config.yaml
router_score: "sigmoid"
normalize_top_k: false
routed_scale: 1.0
init_std_router: 0.0215
optimizer: "muon_variant"
batch_tokens: 131072
max_seq_len: 256
train_tokens: 591300000
dataset: "wikipedia_en"
Below are experts of layer 4 (counted from 0) of a mixture-of-experts language model. Rows are named router (the router's row for the expert), up (a neuron's input weights, with its number) and show model dimensions 0-191. Each number is 128 + 24 x the weight over its row's rms, rounded and kept within 0 to 255. Numbers have three digits each.
Before each expert's rows: a language model's description of what the expert responds to. This comes from a sample of Wikipedia text that the model never trained on.

# expert 12
It responds to: Ordinals and superlatives. Ordinal suffixes and words such as th, nd, rd, first, second, third, largest, plus and, mostly in biographies and sports texts.
router:174153138126107117156149123188123135151104157113144125132128164130088155116132110111124123115154149097084084097121158169142119089129123175134142097150108098189150130142144129122104093135138133130126109153163114198139116105094112130127140109149143143071111102106114155094121116110143141121131111162089126100101113141131109096082095130118142116122092112140120160153110104157153152124130204132121123121100137102161097093091110142142136136155089148124131164134168134150114163094127110137119098176098119150119098122134156137147156113107138121159167168120086135109133123128134123131
up0:075180145136145107116128123142152115141154163142096113164151120138129109102159124113104140110086121154131098128095130126118133159128125105113135116149149110120153123171089080097140126128131080137098103115148115116149110133099140122096154128141152114119136096097085117136158121113128164068103085124119111127093105129167112102146122132125103102087094125121163188154189147149145084126131125121141126139130156106164132110106083129143179088158107146163115200151162158134092154138136108111118080130117149125138167112138154172154153145124127121156140120124116116127115111126115141136
up1:131152097163152122149148136098150082153101163144116174125154133151119071132097145111110149130112121096118170116156168106138147105122129099172122119133128108103137107113125123139120113137139076100157123128145129084154153110127119144109176120141116146142102138133134145147123150121121124144105103132183167138136121144116140179090147104119155130134108136084138101147115147128084170052166173129089112187105107146099145120155142148134121127091095081126129118147157129159153118118129134081119150106154133146105145106140130102104142134140141141121160135114125125155136123100144065077
up2:130116099125121126100120157184162118107151097131107126121125114151138171114085121084102115114135116125078090112154137107079144120133114132171089138115152082143107117112153155132100146138137118122114137114127144126134144139104111157177093147154152183132128102087117138144051115129150113156095139197139131120115116134120110133118151091077154108158090154125140160106122129144168151122148139144142116128093105138133126188121147143099170108121121120154152151153112099132159145155141141141075128162139132119091107116169091120108110158142122126103160153121115106147119111098150155134
up3:136133145144159154157134150174147138151092117108143130160137155125128134148110129167147147109086137098129101099101138168179125112164078125165101088129160134162145123174139096110101143098145155114127092147120110132142106099137132091116133131120086104058143092133087131127122139108148160089157107150150098127138121134083169122128106165112174167136119104109137144159080105111100093140148132110126148135132136128108093122101150126146164150084119121113168110132108148126134112063101140157126110107129150107098134139165159128121126092105164129106119147142149128134152105084135126114
up4:171114128163131126121107096120078118133142176148119109116116115122061131105137112163125118092142126103112174092108108104138133106109103183125121143160136126074088173131131125143088154171147108130121125143128101089110113158119142137147124139129111085103114168149125122130119138131096100164095118113162119101105132145161107086146124108152171159134114117114089141155088146149102083113168143099098134159138153119163131145139135082139137128113140150139149134112140100097083143177143098116171096166161115106126121138127110131146114108153093137133146116126094132157150138096159092120
up5:141131101118117129118190136180125108116127152117118061104098155147140124110127118147134119114145132134145124103146133106154095141136116103162127084157147103174125109139144154091098097119116120094205111145113123100154179163095127137149139133098102104140114141110137155165088143128103140101153055132110159100135112150145144107154106088096144123128129113156092157131117141175131096131165076141172149144109143115097105132130138156127105128157107119106128130126168125135077110119124117149120118151131145153136114136191105140155139139102100112173144160124117138124113133162146132114
up6:096128107164105121113102180099167112090116113157136121083099088093134155113126086116111173119147129142110118139183144131128102113169116149146116103139160104143154156139135137158098136125155109135099082128144104078117108156137144106141114131124089107121147129132125149100086138103106148103088120146139164112096075136093134118161125137154152151118093092136105142149150132109121127100091140099139115136171207131150120147110105142139138090143129148087157148148103148118109166134146118146154119127165176133086165116130111118134127128114121150094157158139112108118153089151116105124
up7:154152109162142097183126133132139145122088118126122172169153097146153156127134085128181099119130108087138125129102128116121127117116049155112090124125151161135076083173151140142152096145132128090129130099122112133156119147141127111124157136130121134100123130115123115111138110126121129119119150159138074155141110122090106114091123119088131128130153155124176206135111145110122191128086166120171107137114133096138102174146136087098147118125130096105151128133142130131152137125065112132125110126166137126109138124113136112152142114085134136151128111086105138126120155118162096129
up8:071109120136115134118139140088141123150135136170117128153113167089150073110124117104083164110137151135148185154129125158128139112113128101169099141149131120100115122141152161115132122172099142088106094128135111161132149120086096117137151120121092121131120094129176129079135187176122095127131138130156120116141098094122139125127136131139147106132117182112106108172143157143140136156099139155183128119106141131119104144080095108131113091119125162065107117149141159128082106124149155124136138089112128137128139145106168150105116099092099132165144121156122132140113127088152139107
up9:116119153152128120122123136128049112103145159133199175134081116103132099111104079137126143149149150181115150130112147135120121109128121077123110075186153137123158124155146099151132112139124120138110107133135137129107129127172148085145160136100153133129131129132098169130093139159153117168196148125108124150089125141112117144102104121111139149149086109118156114137122097144116147114080165142098117108125105140144141122094148140149163134074121105120139156087133121114087152159162093104132107123152151122122127134154148160116125087135154107134123140104154109116131141177147132108
up10:162142116105128145134097128116116119133142134142138095126124104140153134151082142120141086145150087197114098097143154124132159126104121136168165102119080118121115130142127106155106112132117140145148097141148106134155097165131120142120137123134114124120135097135123134095126116107102148104136133145179115135160149133121127180094118097111154078120163128128110158119117117143086095131141145103176153123124080105107204086100092145174132152161071136148107139142137140151138102129121094073117084166142151092127171168101155102147135114098101125176127118122107112113131127142126120142
up11:150127150101103123093146124141102144143155141131122109156161106105095126117101106131127165128159092169165156125078127135154148113043117155069126102103120118129147133124126147081135134123156070120120116150142109141125100099134098126092115075155128126152105077067124146163122134146127134096139117112149143137137136138173137122104087158140118155096104108107133106129143149144129109129115175126172101123123131111140126140120130094120128123072154146148158087116168103125140139122128088134140111144095067120100177129116105105147149172137094143111123124157146143150140126138144108140
up12:185147139093142125143136140095102123127125098155110135097129141099181131095098142164176155135133112115132145168128140086157135104163105155159112123114150128153136126180189136129111132116126114105114117133185104136118122134131113146136125162117127145128101109158090101141166148129150117104150116119126107161100120106117119116116084135161089115131126092086124103151131132088157123129086146186169134169097103121108115083129094141110125073159128144135122105136145168145133104137118119120107159126102129106096110088164108143171098134135096136083154114144127117136113079110140156106
up13:139087079080132175137123108067102152101093102116136106145128135154134121152118096151138140126130103123116136092130120115147077092133122113173098070129152105149163149115150141119106123153124149129082126110160163133114105173148121114107101144149124137123142178129108148151140090101148126131140137163124127147140132156157124102162145122097184117134170159109136167138120148182138126120108121107163086147100129149105105151118174149078143206143152151148148129133125113161147159152129132121105158132122135147149119135110142102115162129117114156107118133152149146100141101124150118092
up14:120152130119131135128125110161148138100128113143172147106127097109103175152069101105113142168114121128101141142145126161190132097171117135132125103126136147123157127145151145121168116151116140125171139113127074134103117083078111134153146127081150132098148146124080123078135168134131126172130137131121136106107178129079101123096151156102136134121103120166099112092098114137111144126151163121138132116080151104151130150142131158176152106113135144109126088144211148151099137155116103106169118156118142101104151114130145137097097129136143139119124084118116114152147106132124110141
up15:130141127052127152147161120154109151145126110151119115151122151171143118097123096102120157092091135123160152151110105150123096079139125106121120137111089167126102182164135154093152142156112121160158143124179112143180125104125116117144097136114117109131153147084109120119140165114088158127113077158104126112127143145100118106140134129093131114167124108076106105139134127146132143148094107134124137072116137109107126100090106149153120153180172144096166096119130094153169121134147083133116162126161125124127168131143134144087128115101119120128106165154132088134130105127114142138
up16:140104116198180153156134118155116149130158128086123125106141141108135113108153134126113128146149157084130104092110106134093089104175124141114112139135170096084146128145131162114167143129130119065116165133129146115111116097150106177132153124183157080116112109127104138143081132145111113111178142145117143129167118136122153128124127135144081096130091158138135085119109177166147124133136151111146108146128119108180102121130117117145105107165113136128163157158115127139125147094099148101133124089135125117105115154133133125158107082128159131149140126137070112157105127172121105141
up17:138144096157132106131125169167111133042111126106143157184129096114127148120116127143116110094171117130151102138118163128097100091116141109134139122166120121116109184143099166149127151160119135083105135124142148118156101140084141120094167114145134113088126138134111173132078106104128122094157097096087132142166133113163131126116149102153187121111159132129120117115146111150113119111151168170163113122128163120086128105125104126147112124121114141138146155097110084118103138113147148121170119153155159119128147110151104142088154128148122154118176116149101122127130156103097108158
up18:128147131150129125111151106102084070133118126117120112157151149141158161127101127060134144155132163115091132104120134113158117117159143183120117160128161142151086096152090142171147115065114140095110139133127111143145106071165112091148099105110142119144083121104155165115146114154134099189163150166162116159123121100109112139129095115131118167131121111108151152104157102141129128120124151122091126146177136133130115099129156097124125105132157107127128096101115149151093150131106109114136102090127121171143154142166119120122163117125155136105192128118115124153116164111123120114
up19:127129127100126129129166079159134156119125120154130142149118164141103118151105123135113089135112148136115089143155114164134131156175096138120144111118148191107104129137100142087110149196176098127096125172109146126088142155142142143156124131177160112113106134118078100151097153131125121092169141095145094176115142088150156143159099104125083141108091129116121128151098128134096124111114176111095113123104138118140098119118141124131127136110135147142140141159098122156155103100141095075107116139096140110127165157155141114106082138135129138115117153185132129093102144151151128138
up20:132191182108116137078137146138132116123149106115092106130143129116138157107113106092152132127161090135100115098125137136108150124114146116122102125102126153147107087148099135143122147107072103136108096146155102109110128136132092124131131089169147129125137141116134124136129100129107103161178110104116125119097131100118131138110142126107114086087150105134131152075129124089122106160154144085181125134130156135121141129179115092172130120090097159101116143153142157145129117120160108140165147100115136125132143188082095104108129148154165147181160108158103135124131106176133180127
up21:135116116125119102129108114140128121138148179120108127119121109083103051105144102141124115083166140099145110112112181140140094140150129123177141128145122137105187125147169097105129064125137172139149108104112140136120146124135144125162138132164114145143123104098141101089124078129145118116121150087103142108106160165140108137098113097155137144147127118120109091097101110188127106088115154105149123131145118124142080157113139130113118134114192142154120119150126168146175101103126146170115165169148143106130128103147144141164168138127117113143138136131162164112141106127089132112
up22:147133144110116109170096189117093113097097139111121157137109095129153111163112123125140124123151140116103148185099113103121160124143135190121097117141099123151088087128111169159107153141083126166091144108104141091106098168096128152146139124138138135119137128158078143153114132125133127138105105129150126109150143136108126102100101119122138166119122126107135158100102143139105092152145174136177109063089120114155120148120095125149142118112111169107125152144136104104130155191108086123145164121105130125168169122140119151091113127132134163136142139130128167156130135127126143184
up23:141142135086116148099161142076134149116113150116089164184125105086114136114113139140110193144125092093121122139120110189120149104160094137123108103101157074117164107118133157167132137144136137153129133152175107125125110139122155154117077144138121130146134148157125149142106144141140112127135137125083121137058092157127094144142142143150134147140147138143138076115124105159130168132086191107114128149121163096132124147146149156172148156136123172133112145108108097141101106126136115124099093117096130132141125110124147144110143128134129096176109156143159128079134103131111149158
up24:176132108164102138114137122127095093154095105137123121155065167156140126160091135123122125148171110127105103145103118124157108109100152128125159113114128122131147152119079109124112107133136152142083124113153115134085177131098135133160125119148111140123097127143094138154124179084113137137079137133153170117082128155138141155128079168197125093133135132071110120118144153143140123113138131150143118129129127125091164163150170140122158126147152073116128104137102075121127131133144143122164113122137082167125162137113112142130151115130112117163146098137113104105094084089146128125
up25:174109162178099117128131106063125131154113074098135111096118130144143167150135170096133130126109138120148113109132147108164123156164141131166144133118116136144139135149093134141109119136124160110092143118138136116140143155117109106185183092146156125108126111160171127111120145131145139152183130143106109120120108106130141127110127083160125154131147130112147087136116131155148123127184130102124129138109138115169113143094088147082107117123147100135148082102131153125106139109178158054129119112106164183121079104147126086117112130147138113099132136128116120101143121132110085154
up26:128127090126143132110119153106066137093185122102151106127106152086148139128142125108120136141149131135132102123105094103103112124139121137126128086172129154116147131166121100109090170089140157167144146128133130149125141173128120158127110111175152130171129114119132107137125117127097159117138130089121151099103108137128144130152124117096157109099144123180121162139112147122137103171148114103125188173098112095130134113101166130127132151163116146110069150132111167151075123073104101091104123120159095155126113087128086125127143144170149118150145138178136115157121142154141147150
up27:119111156154139098172108102118093111108121190134151125122135113115115154155130125135151140089100131109130120079105134111124140179177131154109128131106137188133136132138108107122099157137137144116176173164105122158182101125148087095139104107077135133109142148139100092105136116125111124122144169117113124150126136103134158128130133101108185080159140156165121135124088170143161113183159136108105143088134103128125116128083132128079165135127133138157080135096124142116130111144148146095120135141130138134131130133142136148169092090123116111137148125109091125134174133137118182122
up28:137136093131117135134165130156130154140156138134113145089109086154124129148146093118125121090135116089128137096125158113131174124161084137146138140119157126140112137183136077077095126153126156144159152138179157114155152135134112115140135144129199155134156097089140107127127134128116122143162105130192125112160121120105098118130139132107174135133149139138121173101159128092141141118121157125100122098130107106142107104128166150126116112101113138124136092159117145130110145084138088132130098175162165155086133151128163111097159136123095110064107154099150095103123100115113099116
up29:113131063170138113147127130172145105102132118153122115112162143130130155135138106122163116162123111118130110113154104103060176144104126125136110114119129154146126129154098102126083141084109152108158114105157076160109093167110086120107134128104130085152125093091180112105135143168152133127109129106126114131155184103147171113132133113072106099151162146094150123150147141106130124157097111099155167155097092105118105113120113148103121115160128172103137116081091127123152129144151109131158126146127137137146101085148144141138118091122175130143159131116135143146145114152125116116
up30:115131147153125104085188144133170127130133136109099149105115158124146119133140138130121165113135143131120121124094174137148166126181136076128091129103150125145112112116139079093097155141169135108102098096127119099124132107089152119146123176086140121095130145172101100086132109122149124144136094116143098137121107121115097120105087130123152131129116167142121147112111138119135129150154153105150119139135115145138145157162125180119125141088134158099089156139100156153135076103140084134145155115129131127131138086170108173177150062124133125144145163169131082134146118118141096121
up31:104119135109116138096088129090134110132146156119118123115116107143118091174141144162095119142141110156100104105070158132099127153132078128141154090108146161121162115162147118077118150152147151170144175145126121153173118143169116170108078125141126137103156102131126122127111150128136117111127101146122115189146150111110091104104126128142159101180152128075144157125153124164138160132124126125131148112140148158137126170102152142125138112131106098122120150098119107128108119090141088120147097129121120136106057166097119138124097111168157101153118197139124123112131148113145142115
up32:148118137131134119122156147153135086143146161091133112144111105125105158191116126108118131108129123149082133112135073152153120087124125121103126126136117148142135146154110147156134100100118123170125171147131152105160103088131111138109094150129136140102157109101139155086144128160087134070176135159100116174123132175102096117099138123139113108121119149109130130137138091151138123138120158159084161133152131093109100131098083121159115175121141145148131122144120156128154139108154103090136063140132123181130160150160081135116112148152146106125123083121143139124160115184102150102
up33:127110142154141145103129125107144166135083115154107100159130117126086144114159154115124133119106126099120149098113152097090128130089122149160127084121078128093135132153115099176133102168142111115111103100117123180122143153119095174128099130115111143146158098120146095158134106098144115118088090166112136138152108122097137145108105176132131140099120159103106108145108171119149114141125099114126130117115123172177172129149101130123156075124106192118070156097132157142121113102119145155109130173134125147171122156133103130150111145118157084117135121120104143159132106159096111097
up34:098109123152157124119082131094090141125138144137104117113134126134135178158123127111161102177103094175115139095139183161127128146154127109149096074177110095121096118145118159095093174164119162136117131104115161110119123158135101128110150149117136137124130123126117080131172105115106150139126142128132123115167157120100153094097097129165139112160128135094145117138102161159129126128138131102128145133141130122168141128135122089085140123167102091128108126182140180147121104143112129131151137126145119133135110102145182102156107093135115157133071140146148162108158123174165129154
up35:152162108093101127111131115154175128102120087174111141107092142120084149107143127090124119155111151118139136134129129161163115108133172113118093112161117136123121120127135161083118138161130143133157120163164117159160136119118105152143149170137147128115142121120135122134129119149119111096089115164112097092116104125097134124154098179098143128177110093122142164105093147105133095078109130195122154118082150136112100139149089165151122106080106131138158133172148130095138135087122137100138125125112068169146118084136114113120108116127151156137126124116095163163111108134169128124
up36:123154119131161108129156146154097102122120137143094095100133115143173123118150111142118122101142104168109156099132141138150081110127120156157066089077132070100173154156129130110121127138148145114153131108118148165162153119136152147112153157107107146067106155138118181139151124105158145113134136141134129151101114117136122148131130106149111137114154144110144151105123109172108147123118140118161135137149113119186134113105154139166083090075122114120088127137117126097097054160130130183138136094089107122126108155139090144131136123148153119127177149110109094122129143135129146103
up37:135112146116107120142165145131117123143093111147097181140112141150133145189125130170122160120157121126119133157098124103120158134137099124118171112149116121125110132159088159134134154117130138128098138155164161124120138074156106122154138139148120098144171130091099112119103116125097167180134100085092097095188146143089138155139139124141091135133108159150111154097096110152111161128150128124121131108160126123133142137141130110112091109144132178095152126125140120162047111125069131118122136159112147114159145145128137133130136183079154101154119121102148173129141124120152133163
up38:136071161133140157132109109138145148153095123142162122170097127094109114079108120127164153111155162118087170129113145145166108116119109147159131091113159158105108127137133132137153090091081150130101139105132092144115089167143184134149171086133111113121122111118145137102153135115130122129122127127152115099113160135160123113129150133117131096083105129081124065142154133172103142126102168138152121123149130111156133146144171074100150150115090159118163128099109077148108133118100135146111125164153156150109111130116120130135166109098138129093130142139140125140158102077110114117
up39:122100120126164053111138152122159133126165123125159103132165161162077101118121133136170122096160177094109151125111126099165100085101141103154117133148124130150184137126122111085107087119071104085102141115139125132173129161118143142129170112133112150106154099090122087106121110168137121118113142130100125147146145111157137128116100132121116131130099100094149123147185121121138177088086153154121135159105152132092139125137106123129104116107117124142099137101178121085136154143126117108120152074121149181147165139136132122126111134110140118109126129130139125137163111116124145099
up40:126177145133115151089148177142130108161100115105152115145148171116141095131136189138071102146162149137137131143126108122130126123129149161093122124185141131124134087102073108127110168101103132127129102156124119119120101127158101155119126138127112156142124095128089126143091161124144163120173108116096104128108129125122160171114060153149130100140117162126116139110135143145123108151165145130113109133145143125107082097158155170120103140161128163129100163078123138095139140135125134111114100159135142118167142145139139175114140156143144150099120103162149177130149149186109131122
up41:117134126127166103113145108155101129165151119096103146141150140103107135138074144115148150089130164149126124071073131099127120177122140121104111142169119111179173102144135127108117113087147130100144098150125093094116101110173142108144097117118101135136097107171122166182165107107082134131133089144141102151095177131099146132125137110110113175116163156137138134093153146131126114155117154140113130099142115122140162134134097133126091106122112132085103111129145124133113143126113130128113174137120124104140131139160146146126114153169131103170162126134122140095125209087135123134
up42:121136130145110195099113153103125149104130144153132117153132158101147148140143118110163128133093116088138132143121130123116108151133133073119135142097154113107116135147150118136159126158106118104131147142154116140154117159133187132127130098111117162134159127126131108156113113152105139113185135160130114121124122113127131145106143149104172156133132098124142150106100128143156140123156103163106228151155122102130125060081109128143140146108099109121134132122135117140123074140140133115133074134165121129080078101157151142109175130135119092181126168121146147140106158169094149103
up43:100134121147099203116106142123074148165111142152185124114097106135111114069144117156135134127135162128155132149093124134119177102112103136134129078127141122139124107136121102145152122143159144127135131122146151140139173108115152135106163138162148188122110126133171142117095154160145099133087072173104116133136129096106073121124111151131124105121125099102121109131127166127133109099131146151103155123141127094153127093120150109150126112142141127083150149121149149138098136079084129082127152123133076114111129084140114146113115121135114119137154152198126095138130122120153156152
up44:139113136088147108081124143098164146125152132107104114156135147130120149092174125115123104127114135122106117115125128178088148124187101113166173082148136151142121083144171138127110109119138096095156106128155152132159104098134114160153134181081106079107118135112108110081179151112114150150120124139162117117115133134118142107146118135110119101141129125121127160153123076154116136155139133149107101106150132113067132093097159115145106164135168172142173150114146133124116152093148132130121165154097110140109124165132140142175147131122117120157089161118084156130137142147154124112
up45:148135122094168126122162101148104106104092123084143131100106143130128131108130112180125129125092152146149119144169126091144114123128095137139115147157125158118123143137137106137185102132116088107132120175158114122149122144099123120104113102124141118127159152111123165103126111141132117102151146144129106150145105145150109122122111107110138160138168127102149075062091106176105123088156145110135119115129177130122142096193120136126129140141121129100074156115086079127161132093106131112142124145109147145151125160117088121085119114160115115158098075143161144152198130104125118104
up46:148163148101106118108126164166147134148109115137157134074140127112107139124120125139143096132128150118120117113107143158170187128052130093157117100184137112141121154115125130127132145126117151119141166137120165126155082138177115139120123139126121120088109080111113131111129157110139140108137110108096093116107147136172113150123117083136142101115141112119111205085106110108142105134151116154108135116110126094124085071133150152136156139095115117122105171100164157146139115129130165146116099126089136125132132104108115131166149161165116170144101126088091155124159164108113152122
up47:073113147118160095139174140152156130128104115088116149116162123103132116107109130082112136089124117142109135160162185125104138131136122143140105140137099121117148155139157126123170138158092101170081117111124133135146106121128121119127149082123158137106110142135124121148107130111120118129171093153120122128103139113166073176087077124169166140115166107141134147146096149137116136147119162084096124142134132148096133113144140134146113121119159099077170156185148135148122180091151144145096131087116162140136117117151111133119146125144162136118101088129114101158169140121091162134
up48:148114150200114136152098076158140120112124158149118094144163170140138113121097144111112090151161138128157090126128082143102106094121112133138124117142088146144133143134116144111127140134138100127119167153180144166170143160134084188148148155137122144109133094120133095097115085104128110120122137112105136106154152097102114162111124151132160123122129158121127145096160133166120109137121116147131150109171072126065149075092095142139135122114130168163121104133131111183099095120149144120160124124118147124148132166122177159115153137131130133129136112130121135105139108080107111131
up49:136147149157114159112152126129053130075107081141174143136170138099083137140158158143107132130124107080169147148126124080107162134100134124127184118153138137132134136162152124159132134140128115126123146138127040124138102178112089134111089126123128134098145104138079163150110120140153123140159141110130118128139133135166165099093097123131107086126119119111141120134113145164093120150155102120117117094132154142148131134088106136118072110146114124094077130124140097141098159127155126120157138136118114136088077116171146110138138116172168130128110128137138116131155124136139116127
up50:164148119120134118152109168116152136125139136129138147091106117138129105149071160123099140132150101087106170111123114100131119131160100137177140121079100142148149152155142136131125073167122157150099142122125125112150149135097166117131147135107161172104083102151114115069156162100103098135178090123126122094116119112104095158096124158133169125144142101126152097126080106119125144132130128158107107111137134100120128149103160118170140155092130129089121115135149106155171149131130135147169138116111111112167152137157164155168164116146141149103162160101131163110139173121114112150
up51:176140128131144121116149139121114159162110147130114122124130129106093106107131120121148092100124122083142113130132095110139075131128150079157154141164110117133121139123159135143143125113139120178083127124159095142124134125119120162133124113140127146070110100128215105103144099157125115158141119160121157129122090137092114096116116151132151101127118070201140104142138150122077103103138140136179171095103110119134165114123147109137132160121113128133123137117125154190120139104120123114082138156103137146137159140165179107105137172148140137167082129128119145109144093124145113135
up52:130137150146142102143096138104091154113149101139136132106102101116123135117163140128134144128116158155130106118175126117090123102165125130126164140115169161155132127181109084131157174081093137138117082145110101150128086131150116145168144128138161108121101129130126143144119124156118170113093103095089125127110097126167123129120123086109111143154133086096109142083168136140131112135113158131111111111134128122138146160143108164138119146080175172108130134104166111166105102091132107128128147126173119102147169153083091162138096089120111117133121166112134128076144120161150083140
up53:134109118127086127112131097165100095160130161133105147147099134126114162152161139137091121149115078160060061133135127111121104156148148138168107130142105109121146155147139152111147116137140119118144124147140109144156112161107075151121097160140161149126127131107073158121120137102085119119120108103163168108134146141123149129125105117114095127117137125130076159105133119103126101079152151136175135136117085159133085085148125134145139146130121153153112133157140124109137123171133086140171152156144141107156131125160112134164134113146056108133135167127094124135129099115169096149
up54:143157150142152141123135155142103153102126141115126094113126082127077109094116148151094092140115138116092150127148160180082118129147158155159133141128136113135163110102128092111130132124107161089115123112140138118129092110128122103130175136123164153125178114090138103096142114130100125140107138094146068080132111108116142114144127094144154114114102132121132148188100088137158134128140117115144135113082085117112150186165090146176146134092151140140104125097111093101132125114162130157145146151098131152115165141129123138108124103067116156144137152116136171109171143151124104111
up55:140131120149115125134129149149110119140153097117147120099143117110140090132143110116151150117137136129134133124121167152118117104137115147143114116103121151107124076125185099157151112126090115100187109177115137078117110126125107139149122043112142115126143102136159116115132137136146138115118095121089158128179182083171168070144111148106162108112130130116170140143094111136148121150150142100138113125134122122139187127127097115121107153109178138120104151104133084096085119135139115110115173122108122097132127111144158118102120163097179127120143113102106145154156101146164163165
up56:137139095114091111118096124156118169098144162130121134133158082154095121121119095087146124116125161130099161146106148127165101106133122167158109117090109131133149139139167153115134132150106133081172144137120126143119160169126105119168121131180081145156130127134139108089136123148102139125173139133139156079111139111138142099149111122128138101101107130094129091150133131134149089130172154117134144139082137166160104161087139091119139115127105130149145164156100129140123124108075167125117122141147143163128124167153102104156171116106097119134145146110122093117117156064120071158
up57:113143156149155132197114159174154159108121082094148104120135147181125092127117142103136110122128110108114088120119182205103183114120117128117104121110102142158100125119155114118112131125114116103130104114111142121129090140156102131150167171097089107125136142120090136132141125111121166114118148088157132120117124121125110106105094117106116099079123141089139140151105191095124113075095157125126112107145169144084150127171121090148134159137149114148120125133150166090130141140178126128152123152140169158121128130144155144097115128110138128097135135097109116144120126156111139144
up58:111084112138119118117120085140120108145129129146105119146126151142115125143130127146129133162164150122091097130134139121111136132144164104157149125138072156125112138174147110113112126108102151137089108167158143088094110145121133117120180135142165091142135114142164154075144132158120102125095150124112180128093159138123114151133150094138144133124124142104099085109124152115103134124157143107148142169064142121126141090133116118111109098138149112119174108131083156152087143131186122174128072122133153110193118118167117098130165103128153121116139148117151131155150158110115154072
up59:110103105107117136127118093113130121112131089101169127095121120112153120126110112137124131195135123148145118119109156127135092142138071092164137160115131106137140142166134096104147097100115113101095160167102128119127138095117095175117146096090127146119133141124144089133094121116120155129164130101141151088170180144158088113138089150148142172145105163136195090166142177137120101114144115087143124128091140158173115153124136119103161170134131144162112114154085119174134160114151144100104131103131125150117118143102128125114117143131165147141105160123148154124134126113131105089
up60:153177166117131141149108159179116099136108140125159160142128165088116084144102141139098120126078143122112104116103121157136147130090070118108160113131159098124099106107114096158104093113132149159120121102131164103174126105154132098155142143103111132076127143126141150168063136127140129167130121128147118152137061159115141133120112131153152134181148112134142125097097136150094141130125155124152145119167118121151169135118097140090151109098112107135135123137120126120074146172139128162113112138110117118142178089176129112117121111149086121135149109107090112106130131107130104126
up61:137127155124193157144122098111145111147085130156117108140138146082136169093109102181154137119103096126083166132117102173078143150109143179123156117108088103095117133125128123123134072120105155142130165142176138150154123091115166148161129172107121133137160141140167130089120154126139109151113135114125143180117158133081157108147103123133136095142142089113161099108139136125154098124095157121129102107115116110098117101115129117076131101173137128125132109089088142161104147148127133113092091150132106162165101145126141135137099137138148106126133098124152137147123135132131137095
up62:159119139151125110109115111130105108185140114096115106201120139094107141154155080100141113127107109136098133083090128112118138134115147139164144133147118118161146164081153127155103118165094120111106094120149137163121134110153132146140134124133150132120147114107113135133110152093109101104104127105135083137103076113120140112169122139166163155127139156109124132152174132140153139112080146112139109100169101081101124137122164173170109180124166103091101146091150126093109149124127160093119119105182122135124149111100098131122129155111101112121157139133077131147107150160110130125
up63:125116147156133157109186104115114105109145132113170106157162142128099133127119122126147155149120142129089126121127110118130170118124119060110097166129117117160149134113159151155101157128193141084120117147165134146103104102135099118063129147143137122116128131121153155146157162163123101159118156147101136137139137148125151154091112120168120105114102131151150171092156131122155107127088182139144126137126145140124137106120140116133118108144158129142176084143142152150165106114125138103147203092115100142116156137115146144169134118127107081125153138140099133124099147109139102062
up64:137129151110144137137116131147174134152159127139153133099122127102135117108111126124124107093124171107151100132143149127099152097157158142128086153120129120169149141097149112138114112141182121122137150156181111133140141161135137112052141130162170112115103068127100145158122116107139120119135140129100110108125111148141137109102083150110120095112145088119165111132120138158157158100122209062120093150121159100132159087140131126084120137108130094146128127076133080131145144114131166104150113119121159166172153100145143110123141125152091149110098099148099134141115144137108132124
up65:128173145147138145120110102132136118125133163164080163110109105130131136112093120132122095101105117156133117132097119153159125147095143154138176149170122077143117087156120107134112117148148125133122071099154095123122166143149158109148136110179113160124172102130092121137126134148110120106119145114135111097120125150135088124124115192094192092099142124152174111124137164138109130122156101147092110117138089090159147086176157147119116094148123108119142117107123087116132109149092163120123141133129095132106175142136155126116107159121142157178095145153090110114121101132118113133
up66:127149125125129128123084143100133178143129136170105132129130142107118177149086148155141159139126127127120108171114100080160143105125094151158124101103129094133114171123104154145138106075136156159143120157163114120110121153148135127167156161111133119115129116125113098134146130176102161108082125096149099124100136098120175074136122096124145163136185110129146125118115148116156149097138122103133158115130104121165109132112121130122132106146075092093116119104083137154115108149091110127107126135156096126191134106096156119148099095159108097173106126176142098117113134143130150151
up67:129124138112110135110159115123145191107141132119105162121128151082136130102133150125143114104154112092145121123113160146114122143108198109107140158135085130130091135090134144139149092163113098093088130121145116126122112084115125085156166133146123162153112147175122135070119141129169112156151107116182118124122151109172172132152145119107120177114166109102126132129125088158165102146148160141101103136138145133154135137150112112128114101112162136125143115108116099121099114107110086126118116143143111145088108095149125142131171128105151179165133173108102079107166131137161153121
up68:136163113090136146120166087154134099108167196122150129138179135124133120114109146138085152113140174150137102134126108112121173086169156115107179103129123147125136126111120133156123143120144149149158130100136082086198129135167099125133141131112142134125155144111105133123151120150147127166126100141111098138077117169139146123095152133132141143130118122115092140163137095152100160125107113111094140136152121107153107136108176133093124130132162140118135101095101084128111126185166113115116116116105110144145138141159145126111130087153145119131130100089137127088147062144132083139
up69:091134105148124127157127124124105148197123115198169148122128100115115159095111100121170152075145114115104150153113096126103130139103121121140134124148130178171107131149131128123127110119141131133137106127126088138135125137120152087103084129141121127109150117090120131120142119122153076088127130095115129097129130135151174146098119127187137143168148133103143149124107118105116094118148192109152118117102117128111167100096123115135143099156107149139143076133145150161119149168151122094133086161138125113099129118124080112107120107156164144139117139120088121171142195095152119118
up70:134132103149145092099156154137134093110123109104092156147173122103161119164134145135128188100156129114113189115156126127141140090107115131177106106151152160141132127124125094159119099147107144130120080125148137158106143100096138115107122105115130127134149161112147188140126113139145112148127081123134145127088134104104125110128144145119137127127075129144162128142128120110090119102122124146063133109088090134121152142156162097107111110123151091102163132131172142122100130123167099118101108122190165098108115152080130171120143163078137130144133118110169100147101107150123142144
up71:130110127129154148096128143185126111153175138144117179129169148134159110134127119125141133097100134144151089098130098127120139163170125089101130159132148129136093151098091098087121140124124138117127156119146150121102136132114116092123102099146128116119124107103114145139147165170125147134113153176118144154148116140164128169131080156103127102140159102139136138123140115171087125096088128111136137126093115097157126146112109132124155126143108126102066132093123084109110113136121089105110180138151100143152133165163104163124076139163058159169089153117112114112125135155146123132
up72:107094084139115112105166091145093097120103146127134119096102175118119117106149134129178105102121119170135147099130166161096172080155139093092119117102145122116141145140144126123120074154113120121132144136123141117128139137086153115123149143156111126142123116141139112118138122126124075081074132162137169115146146143151109162162102126149109162105089146151139116142183133165135107148133112151122151096106124125094107125136105112184141136131155142152102116122130146113103181147123106118106158121140166168142076137152161132082106161118099121118142087076112098137145106113139143127